Weights of a small mixture-of-experts language model, trained from scratch on English Wikipedia.
Size: width 192, 35M parameters.
Experts: 128 squared ReLU neurons an expert, a shared expert of 128 neurons.
Below are experts of layer 3 (counted from 0) of a mixture-of-experts language model. Rows are named router (the router's row for the expert), up (a neuron's input weights, with its number), down (a neuron's output weights, with its number) and show model dimensions 0-191. Each number is 200 + 20 x the weight over its row's rms, rounded and kept within 0 to 999.
After each expert's rows: "gets" lists some tokens that make up at least twice as much of what it gets as of all text; "comes after" lists some tokens at least twice as common just before its tokens as in all text. This comes from a sample of Wikipedia text that the model never trained on. Tokens count by the router's weight.

# expert 26
router,204,212,194,188,182,197,173,177,186,238,201,209,180,199,200,212,205,171,207,171,177,229,197,194,185,241,199,200,215,187,170,232,207,154,209,199,178,199,185,207,187,212,167,259,201,179,168,198,222,208,214,195,221,191,226,223,172,219,197,222,190,175,197,199,216,189,197,179,166,195,225,175,197,180,229,206,214,160,240,211,156,178,167,144,169,207,163,174,227,211,199,209,183,190,227,199,185,186,214,199,191,191,214,199,156,194,195,170,207,187,195,176,170,188,165,183,157,219,185,217,185,216,197,213,211,223,217,193,222,187,218,199,201,189,192,200,198,180,198,211,217,197,198,209,209,195,193,208,200,174,212,195,201,206,217,204,209,229,209,193,199,215,189,185,171,185,198,219,225,193,202,165,148,227,178,204,212,193,202,219,236,234,226,196,188,226,229,168,190,225,190,218
up1,185,197,205,173,195,198,203,221,221,215,208,188,195,173,190,210,214,197,235,169,202,224,246,182,197,192,197,253,192,200,187,185,203,187,187,188,189,209,207,185,187,192,207,206,185,171,212,199,221,204,164,186,203,206,163,153,208,205,185,171,198,193,215,208,183,186,141,192,227,206,221,223,198,215,146,190,189,210,215,191,202,204,183,196,181,214,233,204,204,183,198,222,207,211,212,224,184,223,148,197,218,184,178,226,201,226,209,237,167,177,242,236,164,202,187,180,202,177,200,221,162,221,225,185,202,187,202,211,217,222,167,199,215,229,178,229,187,195,224,194,188,231,186,204,208,222,200,185,214,209,199,206,196,216,177,192,186,200,214,199,209,191,181,215,228,224,197,212,207,165,144,203,195,223,189,183,192,166,176,201,232,216,216,183,214,186,189,179,224,205,153,208
down1,184,244,205,213,189,209,205,176,170,211,241,190,205,212,198,200,229,201,238,204,230,211,235,195,178,219,227,212,196,196,179,191,200,247,214,234,190,168,193,196,207,176,225,166,218,244,196,209,242,193,184,172,244,200,235,233,204,206,187,223,189,215,212,230,210,176,200,214,210,183,181,184,205,185,224,176,193,185,186,197,212,160,213,205,216,217,220,202,197,223,165,226,201,230,232,160,195,229,221,160,229,206,160,211,174,231,202,193,211,181,193,191,173,201,192,228,210,192,196,227,213,208,206,209,211,196,234,195,232,193,218,215,211,203,200,174,192,198,245,221,212,204,181,205,195,168,211,207,223,234,221,187,171,218,200,185,193,201,188,202,200,217,199,207,212,187,173,215,213,231,170,167,197,177,203,196,169,217,195,225,199,179,195,205,224,187,191,185,184,222,219,208
gets: " the", " on", " at", " for", " by", " from"
comes after: " of", " on", " in", "ed", " to", " at"

# expert 41
router,195,194,204,221,198,178,200,183,197,229,179,208,224,227,202,192,221,233,233,215,206,165,197,221,209,201,197,193,170,185,169,209,179,211,216,194,184,211,212,175,241,217,191,195,155,192,222,187,194,203,169,191,164,189,192,160,233,213,208,170,233,191,189,220,183,201,218,227,223,209,186,232,173,229,253,195,185,183,218,193,214,217,191,171,193,223,232,205,211,239,175,175,189,224,210,183,181,173,198,200,199,172,207,206,216,189,205,164,199,238,184,213,205,220,211,236,243,174,169,192,191,184,194,233,198,214,182,214,240,211,189,182,216,187,167,222,188,194,226,196,209,171,207,177,183,166,206,213,180,151,196,210,196,203,211,198,180,215,192,231,177,214,177,210,189,189,191,210,176,180,192,187,189,186,181,206,232,215,208,189,190,170,234,219,179,220,201,204,233,187,199,193
up4,205,198,217,250,190,204,172,219,188,201,168,208,189,185,212,158,198,214,194,141,206,215,216,157,191,202,206,207,197,194,185,229,230,201,192,212,217,191,210,171,240,141,175,192,175,181,194,258,189,197,195,196,188,204,210,207,204,217,200,205,198,223,195,234,193,181,190,197,205,198,204,202,159,188,210,187,178,208,209,182,226,197,238,220,237,188,177,201,212,181,192,184,224,207,174,200,206,192,185,180,180,199,139,184,205,194,215,196,211,238,233,171,225,194,206,216,231,179,190,193,202,217,213,164,201,228,187,195,176,194,196,229,186,210,186,208,170,241,197,213,197,206,213,194,187,231,230,230,217,202,198,192,189,181,205,198,193,194,187,220,199,204,176,216,242,189,216,203,180,162,222,215,191,193,218,167,216,234,214,200,199,173,200,218,189,191,193,205,208,226,156,195
down4,221,201,222,192,225,215,213,195,198,208,174,222,223,190,184,192,204,206,226,185,215,202,221,164,186,199,197,188,184,203,222,218,209,217,213,171,174,198,174,177,209,213,203,179,182,218,225,167,197,231,175,187,201,170,170,195,224,197,197,205,210,196,207,188,192,251,244,202,224,173,212,214,193,204,208,221,175,186,206,206,202,210,189,201,203,180,209,204,172,221,219,194,195,218,232,234,205,251,221,171,224,172,217,185,232,192,186,213,214,206,200,223,182,219,201,189,206,184,183,189,176,219,194,199,189,214,205,157,209,221,200,223,219,202,180,207,210,205,216,191,222,136,210,175,188,157,209,184,172,168,197,205,202,186,205,193,224,192,187,222,194,208,193,202,183,191,215,190,165,224,211,187,243,182,156,197,210,203,184,202,154,210,138,217,199,204,226,214,250,210,173,223
gets: " S", " F", " K", " W", " C", " P"
comes after: "-", ":", " of", " \"", " (", "|"

# expert 53
router,180,197,207,216,205,182,180,207,190,225,196,182,232,196,180,177,228,165,189,212,206,210,210,201,189,211,158,205,210,206,183,220,185,199,183,190,209,213,181,190,167,225,220,197,217,175,176,239,222,206,213,233,164,241,208,165,241,193,212,228,202,172,190,200,232,214,197,237,199,166,160,168,180,192,182,217,171,190,225,205,190,181,218,203,198,223,201,159,196,190,203,183,227,179,170,233,178,222,218,192,168,225,238,183,199,183,206,207,194,202,185,220,203,207,221,228,217,232,242,185,212,231,226,237,216,198,198,210,172,205,199,204,216,174,172,221,165,215,201,174,203,219,195,191,209,204,183,215,211,203,183,199,202,183,165,217,196,214,187,198,214,207,223,201,181,213,226,246,226,188,161,187,178,184,210,202,164,207,221,208,194,203,234,174,199,198,199,201,192,193,223,228
up1,194,237,168,176,174,223,205,202,217,228,185,184,191,233,212,192,190,193,208,187,197,202,217,209,196,214,236,177,215,141,195,175,216,226,220,225,185,200,165,225,226,208,194,220,191,228,199,229,183,232,179,176,207,197,210,190,180,212,199,186,219,200,201,211,219,204,189,200,200,171,173,169,146,193,204,139,209,215,163,183,208,208,171,213,197,206,178,204,225,191,160,205,205,202,185,217,216,198,214,214,152,216,203,205,198,208,203,200,200,176,194,181,214,197,206,241,243,187,207,187,185,190,219,222,218,212,213,188,208,182,200,203,179,179,173,214,205,194,215,183,187,216,199,233,249,206,190,228,154,196,191,167,175,194,185,193,212,178,190,220,172,231,215,222,162,213,185,188,196,223,214,195,196,190,201,214,180,218,186,193,221,159,196,219,164,211,215,232,214,206,190,194
down1,206,237,226,168,222,204,199,233,215,193,232,209,205,194,198,219,166,231,200,240,198,203,192,197,198,201,217,223,218,204,226,198,195,189,184,237,177,183,218,192,201,220,178,175,196,235,223,216,205,203,204,253,194,219,199,210,212,185,140,192,200,212,210,215,200,214,190,220,220,197,168,191,208,217,162,195,200,164,215,187,185,232,191,148,200,217,186,212,202,198,220,196,185,163,200,183,181,227,230,232,214,192,195,204,221,188,199,212,171,178,209,213,178,221,220,194,187,216,164,217,162,199,223,196,222,190,176,177,173,192,184,174,228,214,217,222,199,206,198,203,214,230,193,222,201,227,204,211,193,213,228,194,201,196,224,165,236,217,201,209,165,193,215,193,213,204,217,219,204,183,159,185,212,173,175,222,233,228,192,212,181,186,212,191,188,199,168,176,175,193,164,236
gets: " |", ";", " season", " game", " League", " team"
comes after: "0", "3", "4", "6", " —", "5"

# expert 18
router,203,177,210,193,185,209,175,190,196,208,172,201,189,223,192,171,188,220,199,169,193,190,218,183,214,184,177,214,193,149,228,184,206,190,208,189,203,210,190,199,199,206,203,230,206,203,190,181,224,193,205,212,216,184,203,237,233,196,215,206,215,221,180,200,189,220,209,171,167,211,234,205,163,191,198,203,216,183,216,200,186,222,197,166,189,234,184,194,198,191,191,191,238,196,216,165,200,166,177,236,180,253,223,182,204,232,209,160,202,151,223,196,184,206,195,207,178,207,170,206,205,180,231,220,225,195,226,199,170,223,206,188,206,181,206,175,223,186,185,228,171,184,201,188,229,175,221,233,257,191,200,211,181,199,179,198,221,213,184,202,185,219,173,219,187,233,225,190,174,213,171,171,200,242,194,186,194,190,186,195,243,194,205,219,178,185,209,177,194,194,230,235
up1,182,198,207,197,195,155,188,162,231,231,228,174,198,207,217,177,205,204,192,191,186,179,180,194,220,209,220,194,176,210,210,193,197,166,201,203,198,205,191,195,186,190,190,173,224,186,197,186,230,194,191,227,174,217,178,208,156,206,196,203,195,192,181,194,193,179,203,205,224,225,195,206,190,213,209,209,167,198,193,158,199,221,242,211,193,199,216,205,165,171,192,200,213,175,193,207,198,234,198,180,162,207,166,195,170,232,181,213,202,212,222,198,207,204,227,216,215,175,193,203,218,219,218,221,185,189,225,209,198,189,226,186,212,227,196,251,220,191,205,173,218,201,174,225,213,191,197,176,221,182,181,215,222,249,214,155,202,189,198,193,237,230,219,218,184,160,196,215,192,211,185,212,211,187,155,156,206,193,229,198,184,226,246,218,199,205,187,204,171,202,141,186
down1,239,213,235,170,203,170,212,187,226,200,224,203,211,224,168,194,196,181,202,191,211,224,227,193,195,218,194,157,145,201,215,196,215,194,193,202,185,215,176,174,206,196,229,216,217,212,184,212,187,179,218,190,170,185,197,196,201,224,221,253,233,190,201,221,200,193,177,210,162,191,185,193,170,183,205,225,197,196,203,180,215,194,221,231,205,234,204,234,222,200,190,189,208,191,192,230,190,161,214,201,166,205,207,196,220,191,194,186,202,187,209,180,175,180,212,190,194,184,186,209,191,214,168,205,194,207,211,177,257,221,206,197,215,194,197,240,210,174,186,200,210,153,171,224,213,193,208,195,175,179,216,200,210,186,204,212,220,184,193,178,193,217,167,159,206,222,175,183,186,178,183,212,173,243,166,202,224,217,223,153,217,210,184,207,159,216,185,219,209,225,189,194
gets: " the", ":", " ", " The", " a", " an"
comes after: " of", " in", " to", " by", " for", " on"

# expert 8
router,210,189,179,149,163,165,213,190,176,179,195,219,190,187,213,185,224,185,214,200,179,192,187,233,223,185,208,186,195,208,204,210,209,209,183,204,243,177,201,196,248,187,170,178,186,200,207,201,212,196,225,187,208,195,171,220,192,168,198,204,212,189,177,173,195,199,167,219,162,200,241,210,195,199,209,183,227,213,186,157,221,199,181,218,205,174,190,179,194,188,246,202,196,199,202,180,213,199,178,255,219,194,198,156,216,199,194,235,191,227,203,191,220,232,161,185,193,239,177,181,210,181,214,210,224,183,205,203,192,176,219,187,201,206,166,225,196,201,205,183,208,188,171,185,213,204,225,204,183,190,194,240,158,225,205,205,180,187,153,201,208,181,208,211,215,223,206,207,187,216,222,172,207,230,176,172,200,196,191,203,179,207,183,177,178,184,181,191,182,168,170,230
up1,224,180,198,179,177,203,193,190,191,183,177,202,217,191,199,210,232,195,183,187,234,193,178,201,188,213,200,174,195,211,219,170,191,200,213,180,205,191,238,176,183,209,225,192,163,191,219,199,217,184,192,210,236,170,204,196,171,181,230,193,210,231,203,195,207,199,249,186,198,198,208,187,174,208,229,205,200,193,205,188,173,213,194,146,196,189,222,177,186,233,213,211,187,204,204,200,247,155,217,188,170,172,175,170,206,201,222,199,209,198,224,190,177,222,183,230,178,196,194,189,227,202,223,207,220,188,194,196,190,216,212,198,193,185,218,220,228,224,188,235,234,178,206,210,202,213,162,251,181,185,207,140,203,193,217,177,174,218,217,225,193,185,205,206,188,187,204,237,153,207,192,200,219,196,198,195,182,172,204,230,169,208,222,178,189,250,191,175,174,196,218,192
down1,191,231,170,212,186,178,199,197,191,170,188,222,198,171,206,245,169,254,197,204,214,202,197,198,204,175,190,224,192,204,201,166,170,185,203,197,151,201,194,145,188,242,232,189,157,202,198,209,164,207,213,217,221,199,213,173,220,206,216,172,197,224,191,199,192,182,199,194,196,184,171,204,169,209,192,219,212,169,154,159,209,180,213,208,245,202,193,220,186,218,154,184,173,187,192,202,191,214,187,204,186,201,174,219,210,183,157,201,206,199,195,226,188,206,214,170,212,181,194,181,222,198,190,192,177,212,200,186,220,232,156,213,232,228,194,201,209,220,206,194,213,199,192,216,218,217,224,182,223,222,222,183,222,246,206,174,211,221,185,182,187,190,175,195,192,209,182,221,190,185,208,169,218,166,179,169,201,193,214,204,204,210,189,199,210,220,200,189,212,187,216,227
gets: "2", "1", "3", "4", "5", "6"
comes after: " ", " (", "–", " $", "/", " +"

# expert 46
router,177,198,212,214,217,156,215,214,235,179,207,210,229,193,214,198,195,234,193,220,207,209,173,207,220,192,228,206,218,169,208,183,231,220,208,183,216,169,174,215,217,189,220,161,167,209,181,199,168,218,188,224,207,211,227,214,194,171,189,182,183,183,190,207,199,208,179,192,236,215,203,185,182,176,214,221,175,196,169,211,194,173,212,178,183,197,200,217,222,176,224,210,189,201,216,225,201,215,230,187,217,217,193,218,195,206,175,175,202,175,196,221,229,174,230,215,227,199,200,161,227,218,207,211,187,213,196,205,182,189,158,173,210,167,230,176,215,217,181,197,187,218,181,232,179,207,193,190,205,232,236,185,192,180,211,201,194,173,187,192,229,232,222,222,221,173,189,182,197,210,194,188,204,212,155,156,185,156,168,193,207,205,221,221,227,183,218,221,176,221,191,163
up2,195,199,200,212,146,227,184,227,208,192,186,175,177,216,185,174,189,227,146,193,225,223,185,197,212,181,174,190,173,191,177,187,194,175,226,223,192,200,209,183,199,194,179,186,185,175,193,207,211,194,197,230,174,226,191,241,237,198,202,214,204,237,190,233,192,186,210,226,178,146,176,180,188,201,175,163,220,177,207,212,170,188,229,162,216,176,187,209,203,198,161,159,194,211,189,209,187,184,216,203,199,191,199,193,181,186,214,203,187,195,155,201,179,207,204,213,208,179,190,196,199,218,213,231,179,170,177,228,181,213,211,197,224,226,207,207,191,226,195,223,202,234,212,169,211,202,211,179,198,176,204,204,194,196,196,211,180,215,152,188,216,209,233,190,187,175,217,216,208,190,213,220,171,184,179,193,206,240,222,225,194,213,191,189,189,197,240,166,184,210,170,225
down2,198,183,204,162,217,222,230,220,190,197,225,179,162,219,196,187,213,209,173,184,200,214,209,218,206,225,181,197,172,187,213,189,187,210,184,241,197,247,184,177,216,219,197,201,234,192,189,214,205,190,181,188,152,180,170,212,187,180,197,189,176,213,208,221,186,205,224,228,200,170,175,173,186,194,176,194,218,216,202,194,219,240,190,209,196,174,176,210,205,208,177,163,207,188,179,255,202,169,186,197,164,211,185,197,169,185,225,189,190,218,183,190,184,218,218,240,178,186,184,163,194,226,171,198,206,173,209,226,223,201,216,202,180,207,198,203,208,211,178,191,206,202,212,187,204,165,188,197,192,182,210,209,208,166,184,176,258,185,189,224,219,198,216,208,187,245,195,159,195,224,172,194,197,197,235,173,230,170,180,185,209,171,177,229,210,193,210,194,215,198,185,192
gets: "9", "0", "8", "1", "7", "6"
comes after: "9", "1", "0", "8", "2", "7"

# expert 50
router,183,205,223,198,197,200,208,158,192,211,206,219,153,173,207,207,216,203,201,188,210,193,172,165,160,171,191,224,196,191,229,209,226,215,190,207,246,213,222,172,222,225,205,197,205,195,180,224,170,195,220,225,189,183,207,206,204,206,203,223,205,176,195,194,170,197,184,192,186,211,200,237,230,186,157,244,178,237,191,229,239,242,179,207,186,183,201,195,215,216,217,185,191,219,212,140,191,181,166,209,201,206,159,214,212,204,190,227,177,214,211,184,193,196,189,192,188,196,195,199,179,236,195,182,213,194,201,189,219,229,184,175,196,192,219,215,232,195,180,216,215,213,228,203,192,179,202,202,207,164,175,224,215,198,177,219,198,225,201,220,216,238,159,208,212,195,214,186,234,216,224,225,231,233,197,204,203,165,197,188,184,183,170,220,192,214,200,173,214,181,213,213
up0,176,204,178,231,194,200,185,209,256,213,213,190,224,206,176,156,214,205,207,197,178,184,210,199,197,187,207,213,201,185,212,208,175,216,193,199,186,222,173,165,225,189,204,232,180,198,213,217,203,187,225,212,179,191,198,210,233,175,172,179,173,206,199,166,211,181,190,212,187,203,162,195,195,204,225,191,170,174,172,236,227,218,207,206,239,209,196,227,203,237,212,211,194,243,184,185,210,193,204,221,193,228,192,196,206,196,240,192,193,188,188,192,211,228,189,208,202,230,180,207,197,223,188,184,204,191,179,201,190,196,252,186,206,227,182,171,203,189,171,160,235,188,184,205,191,162,196,198,186,208,213,159,197,235,218,193,218,224,189,210,224,200,159,214,218,207,202,182,221,243,191,202,218,211,213,197,195,192,188,175,193,184,160,196,156,195,152,192,180,154,209,208
down0,196,215,222,191,199,178,208,240,168,175,173,193,154,158,179,223,192,192,157,210,195,229,179,195,214,179,195,220,191,241,205,169,204,199,204,205,204,176,221,217,180,171,197,178,221,200,197,189,205,220,198,205,243,204,203,201,208,211,200,221,198,205,230,203,203,206,211,212,220,208,224,185,193,201,250,173,175,149,166,187,182,172,198,200,217,190,210,227,164,190,203,175,199,213,206,199,196,197,201,199,174,190,198,221,201,189,169,223,170,231,199,194,167,212,188,197,200,206,226,212,186,187,192,179,220,208,203,213,224,171,178,184,203,187,257,227,200,205,213,196,214,198,240,151,237,208,188,155,186,199,204,209,196,170,210,181,232,209,198,192,177,172,186,204,190,200,196,201,184,183,180,176,191,209,215,215,173,226,201,165,226,211,223,214,199,170,212,167,165,188,212,221
gets: "-", ".", "–", "/", "°", "6"
comes after: ".", "3", "4", "5", "0", "6"

# expert 49
router,176,169,221,172,134,194,228,191,221,197,198,213,214,182,205,213,206,212,176,184,161,191,188,182,216,183,213,188,218,207,207,181,220,168,213,221,201,173,217,207,225,210,183,195,144,228,179,190,194,213,201,176,218,207,227,230,211,168,204,184,190,182,210,179,149,207,169,188,192,206,218,199,203,181,179,200,217,240,178,185,217,204,231,156,210,225,220,207,213,199,214,214,195,188,211,231,177,202,189,201,232,210,181,226,222,203,231,214,230,221,197,187,241,213,187,208,182,219,209,183,178,176,196,216,179,176,193,229,195,182,209,178,171,211,189,175,214,180,170,193,188,164,202,223,170,195,200,168,197,208,207,210,209,227,232,189,216,170,168,228,176,204,204,232,221,198,217,172,208,187,229,181,215,227,194,185,221,202,169,202,223,193,215,197,203,188,211,218,188,203,178,182
up0,214,190,194,208,236,185,190,213,181,178,167,193,242,199,197,215,188,206,194,200,223,192,185,232,200,218,184,191,181,208,229,200,211,212,209,158,215,201,193,208,219,174,208,190,190,199,245,191,200,195,196,189,176,195,199,212,198,178,256,207,222,226,185,207,201,224,211,171,198,192,195,207,223,173,195,202,182,216,180,186,177,202,159,217,164,224,176,190,182,186,228,188,188,207,180,207,224,176,220,185,196,167,161,187,222,191,159,206,173,209,219,197,165,168,186,257,185,194,215,216,186,241,191,186,200,176,244,219,185,199,177,172,237,210,229,210,181,201,200,248,220,193,197,198,203,230,197,185,212,213,202,198,159,207,208,208,203,180,184,181,213,189,184,224,166,204,180,170,195,201,204,224,204,225,195,207,188,174,198,175,168,214,187,150,215,204,184,197,193,240,220,205
down0,153,189,204,193,193,209,227,180,145,227,179,180,195,203,219,183,169,211,187,165,209,171,187,206,191,191,203,208,213,184,179,206,177,184,242,191,176,172,180,180,136,174,222,226,158,239,201,215,208,203,181,197,213,174,216,214,203,195,213,174,198,184,182,168,166,207,223,179,196,214,189,233,201,186,213,227,211,165,226,207,181,208,206,198,178,191,203,194,198,207,192,189,218,211,217,200,203,189,239,177,175,202,199,237,201,210,226,174,218,195,191,222,206,173,168,223,216,200,218,200,217,179,214,212,196,205,161,209,178,205,150,217,185,167,197,178,175,180,228,211,196,182,207,194,212,182,197,194,201,197,236,161,180,187,202,185,214,181,222,201,183,185,192,223,187,213,195,230,195,186,198,189,206,242,176,189,204,171,192,221,199,204,205,253,184,196,195,182,211,213,182,198
gets: "1", "9", "2", "3", "8", "4"
comes after: " ", "1", "9", " (", "0", "–"

# expert 19
router,194,199,209,219,206,216,189,183,167,185,196,227,164,188,235,192,169,176,190,198,227,185,205,202,196,198,220,219,182,170,210,168,216,163,211,254,219,243,174,169,171,232,211,182,190,168,197,237,210,180,212,224,175,214,175,217,211,233,241,210,234,203,214,188,226,202,206,183,192,215,208,217,178,216,205,220,179,197,224,190,218,185,225,203,160,208,194,194,187,206,220,181,234,206,184,223,172,233,211,186,217,238,224,218,212,200,214,201,174,177,194,215,182,195,189,193,228,180,177,205,203,213,212,182,211,162,162,203,185,176,217,214,180,207,214,209,181,190,234,192,208,198,183,195,224,225,203,212,175,194,181,203,248,233,183,207,209,224,190,209,209,184,227,193,222,206,223,219,171,175,179,224,183,194,202,215,206,174,197,216,216,202,220,162,207,206,177,211,210,222,219,223
up2,183,230,202,211,184,218,165,202,202,216,223,190,211,195,205,225,200,213,227,214,218,211,207,175,221,197,182,211,228,195,190,203,206,204,209,202,162,183,170,217,190,237,197,182,207,217,210,199,168,212,220,233,229,253,191,200,240,188,187,210,180,236,203,211,208,245,187,210,190,150,162,248,186,165,245,142,194,206,217,180,174,217,205,180,205,164,188,177,211,193,196,190,193,191,202,221,183,246,185,181,199,203,210,173,198,188,212,215,188,206,204,194,220,221,201,208,207,190,217,201,196,220,195,237,153,224,161,217,187,196,216,202,199,209,206,185,217,194,203,181,215,253,208,203,199,198,215,216,213,182,225,199,208,231,191,235,198,203,203,185,204,208,213,218,222,171,192,219,196,181,204,255,176,238,217,216,199,196,182,182,219,196,205,174,206,206,220,197,187,197,189,213
down2,180,221,212,156,230,162,229,193,168,144,152,212,169,169,202,227,155,186,227,179,167,180,207,215,196,176,226,183,214,190,196,191,183,201,197,241,199,186,203,197,183,204,221,195,191,186,206,214,193,183,194,198,173,188,175,189,177,222,215,179,175,204,204,216,194,241,205,171,178,206,206,213,223,179,191,239,188,233,211,221,214,177,188,223,230,230,182,195,174,187,199,190,184,183,207,220,193,178,213,184,220,208,208,176,183,200,202,219,190,180,212,199,218,166,161,222,218,226,207,205,193,213,205,208,194,208,206,203,169,198,196,177,173,155,212,154,207,192,228,198,170,199,213,168,196,205,203,193,214,173,234,215,253,188,171,207,212,197,224,196,213,193,214,215,213,201,199,187,183,167,201,167,203,202,193,182,215,195,186,218,234,198,211,199,235,210,198,197,182,215,186,196
gets: " |", ";", ")", ");", " –", "---|---|---|---|"
comes after: ")", "0", "3", "4", "6", "%"

# expert 16
router,217,192,206,187,175,198,203,208,187,170,195,198,184,220,201,239,234,172,210,181,191,184,196,204,189,185,186,170,207,198,201,198,213,244,222,213,213,228,208,163,223,188,238,191,231,211,168,195,204,205,234,195,203,195,207,193,224,221,198,198,215,173,212,190,158,212,206,164,221,174,191,200,221,212,227,191,216,191,185,204,170,205,178,200,181,175,178,192,231,237,185,189,184,199,195,228,203,197,200,220,194,215,233,230,196,171,225,185,195,206,162,167,158,212,176,204,174,166,222,202,210,225,192,219,196,236,187,193,237,167,225,194,207,209,194,171,216,204,211,182,190,178,188,190,167,201,217,224,157,202,204,185,198,187,184,218,190,242,220,191,179,209,190,246,196,197,228,199,198,238,215,175,235,218,222,232,177,181,174,204,173,171,201,202,184,221,198,184,211,197,238,189
up0,165,214,163,158,198,207,160,208,234,166,176,200,195,199,192,177,194,191,221,217,174,217,177,186,204,152,213,227,201,218,190,202,220,170,206,176,218,171,206,203,191,218,201,213,174,194,199,210,177,198,222,191,220,191,204,184,226,197,186,201,176,189,197,183,222,201,212,194,194,198,258,170,173,194,221,188,210,193,202,176,181,225,201,199,202,166,165,203,195,226,205,197,211,233,186,185,211,191,171,215,207,229,173,252,193,207,218,198,214,227,217,202,206,206,203,190,222,194,210,189,173,215,245,205,206,200,195,189,222,188,156,210,238,193,184,208,206,190,184,162,189,180,210,206,165,235,184,200,201,193,183,200,228,171,177,160,160,226,229,215,212,204,184,196,176,218,216,196,223,216,225,215,183,191,223,191,160,218,163,201,237,190,217,185,191,210,183,202,227,189,222,218
down0,193,200,217,206,202,176,204,178,162,207,194,193,193,229,203,178,215,186,205,221,232,187,204,204,192,210,225,193,176,172,212,147,190,174,188,202,179,189,173,187,162,240,176,207,173,200,207,185,211,254,179,202,209,231,196,199,219,214,190,215,179,203,206,215,247,203,218,185,223,163,249,194,175,180,221,192,224,207,193,213,218,178,220,214,201,222,187,161,227,170,200,201,213,206,213,180,189,192,254,195,190,193,196,191,189,216,217,235,185,178,202,199,186,187,211,193,194,206,189,207,162,191,233,188,155,213,207,201,200,193,188,223,169,202,190,215,193,198,203,214,151,209,210,186,211,192,178,195,225,155,219,179,200,179,191,171,236,179,221,211,174,202,229,241,203,240,207,230,177,217,215,198,194,178,205,172,194,194,185,225,193,218,208,172,204,193,217,198,183,212,196,224
gets: "-", "|", " new", "d", " well", " two"
comes after: "\n", " a", " was", " as", " served", " re"

# expert 4
router,219,159,203,201,202,207,175,179,211,192,201,218,193,195,191,210,193,173,172,191,189,191,183,210,213,216,167,177,208,211,193,200,216,176,210,196,197,189,201,203,164,209,213,205,206,153,186,202,201,208,223,192,183,202,169,212,196,177,212,222,213,197,206,207,202,206,200,179,157,218,224,179,187,193,178,169,230,166,256,174,209,170,207,203,139,209,211,200,187,193,222,184,184,191,224,187,168,201,215,176,167,201,213,225,178,220,220,164,201,176,176,217,197,216,193,241,174,199,205,232,165,215,161,195,244,175,220,199,212,205,225,200,180,187,259,204,188,185,185,206,192,192,206,226,202,203,211,205,171,204,205,210,208,233,192,203,191,157,195,217,190,230,159,226,196,206,186,192,184,183,194,197,199,230,185,187,200,191,219,176,233,203,209,178,156,168,220,209,194,226,227,185
up2,189,169,218,182,220,211,217,209,227,211,194,206,202,229,201,237,233,241,201,222,178,184,181,154,215,194,170,186,214,242,177,174,204,225,203,247,176,201,173,217,206,208,191,218,202,201,210,192,223,218,185,160,187,192,192,206,241,198,194,196,177,202,214,157,176,173,191,190,201,194,205,221,208,209,236,204,196,168,189,185,231,197,185,197,192,198,194,226,196,217,203,208,209,202,179,193,219,229,197,180,154,192,200,192,219,195,235,212,197,177,165,161,217,147,159,180,210,169,189,199,170,184,208,224,170,177,168,194,203,200,205,191,173,182,184,184,187,204,242,173,187,210,213,216,233,179,199,196,185,222,179,219,211,196,201,201,197,201,204,206,186,212,173,171,181,211,197,190,229,170,213,208,173,202,177,159,189,201,225,212,197,193,180,226,208,223,220,178,215,194,206,173
down2,222,196,189,181,227,192,186,183,172,229,192,222,142,232,202,232,214,190,182,180,200,183,213,207,193,180,169,169,174,172,186,228,181,192,194,175,184,188,240,205,210,212,184,216,194,213,187,168,161,197,189,191,184,205,204,214,203,187,171,153,211,199,213,231,200,170,206,186,155,191,212,203,221,173,209,237,221,210,206,228,189,233,218,193,196,224,182,196,231,204,227,195,214,176,217,208,174,209,209,201,187,189,203,189,194,192,168,158,249,192,188,203,232,196,201,188,167,188,151,202,225,195,202,226,197,169,190,184,208,228,170,203,190,242,202,189,215,169,219,192,152,222,192,186,185,210,190,221,218,203,191,185,200,199,208,237,176,209,222,201,208,205,200,188,168,194,203,208,177,187,192,212,181,200,218,206,225,191,204,180,241,218,208,194,190,204,239,187,224,192,189,222
gets: " of", ":", " the", "ly", " other", " for"
comes after: "s", " of", " in", "ing", " University", " for"